python train.py --n_layer=10 --d_model=384 --n_experts=32 --experts_per_token=2 --d_expert=352 --d_shared_expert=0 --activation="reglu" --moe_layers=[2, 3, 4, 5, 6, 7, 8, 9] --router_score="softmax" --normalize_top_k=false --routed_scale=1.0 --balance_loss=0.000105 --balance_bias=true --router_noise=0.05 --init_std_router=0.0192 --lr_router=0.0025 --vocab_size=22890 --norm="rmsnorm" --norm_eps=1e-06 --tie_embeddings=false --optimizer="adamw" --lr=0.000802 --beta1=0.9 --beta2=0.99 --grad_clip=0.5 --batch_tokens=[131072, 262144, 393216] --seq_len=2048 --train_tokens=1717000000 --steps=7031 --dataset="wikipedia_en"
Below are experts of layer 7 (counted from 0) of a mixture-of-experts language model. Rows are named router (the router's row for the expert) and show model dimensions 0-47. Each number is 500 + 40 x the weight over its row's rms, rounded and kept within 0 to 999. Numbers have three digits each.
After each expert's rows: "gets" lists some tokens that make up at least twice as much of what it gets as of all text; "comes after" lists some tokens at least twice as common just before its tokens as in all text. This comes from a sample of Wikipedia text that the model never trained on. Tokens count by the router's weight.

# expert 14
router:528514533530507518508498481513532510528604514467418436492506450554497451444494483500491555515459477493508443449475544497553526448497525505471566
gets: " the", " The", " a", "The", "'s", " his"
comes after: " of", " in", ".", " for", " to", " the"

# expert 21
router:547590540451446580455546512524480535497508489541495549496449387422471509563497588464567434546436465486566462532481568481460546491499519503519486
gets: " |", " list", " —", ";", " %", "0"
comes after: " |", ";", "|", " Votes", " Candidate", " %"

# expert 18
router:541552500487526540500443479476489457463505459473538486422487454501494527477520489503508481535522542458493482466451492538473520498558551501512488
gets: " |", " ", "|", "0", "1", "%"
comes after: " ", " |", "|", " |\n", "–", "201"

# expert 20
router:521560479460498562441504484513483481502500521505470470552542481496512544519515503528554425516471501528546538507476466523449488493497506394517464
gets: "-", "\n", ":", " Born", " •", " List"
comes after: "-", "\n", "201", ")\n", " •", "202"

# expert 26
router:471483482466468532598489427483499437493492531458511510472474475450482507468472512486505516416512483529492557479521463487486538503449551548518505
gets: " ", "201", "200", "199", "198", "202"
comes after: " ", " in", "|", " (", "–", "In"

# expert 19
router:547491517446501464452509537462498518485512516472503505475497455510478462533503515507474489491485559452468529456594466477521471497461463568474574
gets: " of", " University", " School", " The", " for", " National"
comes after: " of", " the", " University", " National", " Best", " for"

# expert 10
router:461475565499496533498455513541527487504512528508573532446483497487502513406484493472475474511452471475462503562551519485603533503551573441479591
gets: " and", " that", " which", " he", ",", " it"
comes after: ",", ".", " The", " that", " where", " but"

# expert 9
router:532485479440498485566531427450493455469466511474504535509547472439540489493509548489527515489439526544504539448487513503468541506486531531521460
gets: " ", "–", "°", " |", "′", ":"
comes after: " |", "|", "°", ";", " /", "″N"

# expert 2
router:512535550461544450525509487564474559467545459530500474496463422522516509551513451429501561502562494532535563471490521452489461480430499523492465
gets: " (", "2", "1", "3", "5", "4"
comes after: " (", "(", "age", "aged", " [", "200"

# expert 16
router:554594444587433522511448467491506488521496439440563499454494478459482485487528454473473481478540546518519518494525526490471531486467507498517529
gets: " |", "|", ";", " |\n", " December", " March"
comes after: " |\n", "0", " ", "1", "2", "%"

# expert 17
router:446483538517497433532481467475490514542439572461487485471534521473511528477437496568461539530514447507603579460487418538438517495425514529530493
gets: " ", "202", "8", "201", "9", "6"
comes after: " ", "born", "199", "200", "–", "201"

# expert 6
router:526573488413583570500560397473521440522401448494469505489487501454490402557475485456553529488498486471560511518456526501514518478508529570534456
gets: " ", "1", "2", "0", ".", "3"
comes after: " ", ".", " (", "′", ":", " km"

# expert 23
router:491521547616474526534481418517527462512567501452515510555503513509546549407467470496487457495456421577476429538521488515466533529563492459493545
gets: " to", " for", " made", " took", " began", " him"
comes after: " to", " was", " he", " and", " He", " also"

# expert 24
router:529476537504571580527541435519532447562567470426450468475460481482426424547478538516508488484468399469494496559424495496571487474508531570486500
gets: " a", " ", " one", " two", " three", " first"
comes after: " ", " a", " with", " for", " over", " number"